config.toml
d_model = 192
norm = "layernorm"
tie_embeddings = true
lr = 0.00275
Below are experts of layer 2 (counted from 0) of a mixture-of-experts language model. Rows are named down (a neuron's output weights, with its number) and show model dimensions 0-191. Each number is 500 + 25 x the weight over its row's rms, rounded and kept within 0 to 999. Numbers have three digits each.
Before each expert's rows: a language model's description of what the expert responds to. This comes from a sample of Wikipedia text that the model never trained on.

# expert 6
What it handles: Subject pronouns and copulas
down0:507474493494506493547495474538445557527506477422486483502467486538517490464514533471479515486528530568516505498503503502466499523515470495522509493564501492486465476482524473502502510525472501484531508483494520527527497480519481535508487505479522476506512503487479506506481477494525510540492529453449465477518506505507459482463499505465507506557545469523514514524504495443530514463468470518523511489459481475501470480495532517488465496513472524510455506506461518524485498528516496523524489502474490509511454471528500468574514502495506475490535470518530492498489496474527477489

# expert 18
What it handles: Personal first names
down2:507466486494504495503446503499477527503488471533558483512521513521502479527449501525504485497507465465524471492489518568483515469500503490505491485512528506478478535525526517470512522516540471556502422432488523485502555496530535492482504530488555532542490512503519515513487550530504497460531502511498485519500528534483501521519499446492532496499524473520488511518501555488518490518500509507497499494473521486496502474538513495482476518510516532503488523498499491448444535501523541537510502516469487451493525495482546489458490456484504473462500509491475506515514483529523486488

# expert 20
What it handles: Sports and organization names
down3:530489556506419536495529479519492496464462522514520464499529485466521515484528449465447493432506484507537463474509480493499471495471506494493512516504475510480488454481480457498503487458533484458497500503507492504547482464534522504518471497512506469488529469552520508503445483527497457490487485508482505494503492498456484510488503544490521533473492482495468507523516528493476547496507467499526517472491535517510472514486461524484495497525511561488486475509443490533485510499490510547543497483516545509500513507514519460497502492483476484511486531522513523503463479472502460514

# expert 7
What it handles: Proper-name openings
down0:492520559484490518522499493488505512445502502476496520515507533494481495494464506477486483511475552503501485487478486490475474498506513533489496430478509516495500478469476487491425475500513519507506486478541523515531498539520515458516528515491494495518529493539461501506470508536523513465504506530538543526542494490540484484478484509594505456511490488509508515499449501501502518513501526518508470496491517503497499505558458490506461523491545460513483492514461468545485528471472487490471478515526506514491557536521479462525500508534492541513479504471469558489506469504504508482

# expert 2
What it handles: Latinate word stems
down0:513515466491530527474477483518450485458511453522473475508482460467500551485519528475460467487509504467478533533508506530511500474470544484512533479492473494471508490509535489532472481469517476474504525519493499532515465498565514480470509470520480495525552497496521468512482519531490515523484516508544488457493480511515517489529509451525503462534544498504493505515565540488469501476507487444488483475494483482532510478525544491483481522486558497526526514452492543508505526483532511511515530515493509487503481505517538506472471473506452507544518516523521483527529490496501511524

# expert 12
What it handles: Year prefixes
down0:474508511500497519479517461554453458497477482496537454474523485508534520463547523491440483508474501541469488515509494478521493523494498519482524505472486502486536464506506499507494472474536468500508521514503487545470534466488540508549505463533510532572485460517528524512514523469496469482462515556476495498499537494537541521478483506529490519519499468466499489527510560491494472484517528500491494514538500524470483488549502532469509531511497516500503484495522516532507510476470515482513519515472531517488510527530462482520534454545484522501464501508515539520486525473493478506

# expert 5
What it handles: Opening parentheses
down0:508476491503468494507491455520525499533516566480510501454475524530473488504533522483554450511498511532494458485489494505481518504522460559499485464482476469465507509511523505544502520494467528521514507465477459498529514549499492547544527481453497467518503470475519485495537497521497514475504472494506529538495498548504495495513487459574484511489526461491541506521529524497489556510493504485509477466474515431521525486504519539519499492509498479526478514529478497505540509497542476506478541475505493503536468522493499479538496454536504496508506507475514463489486514507519504501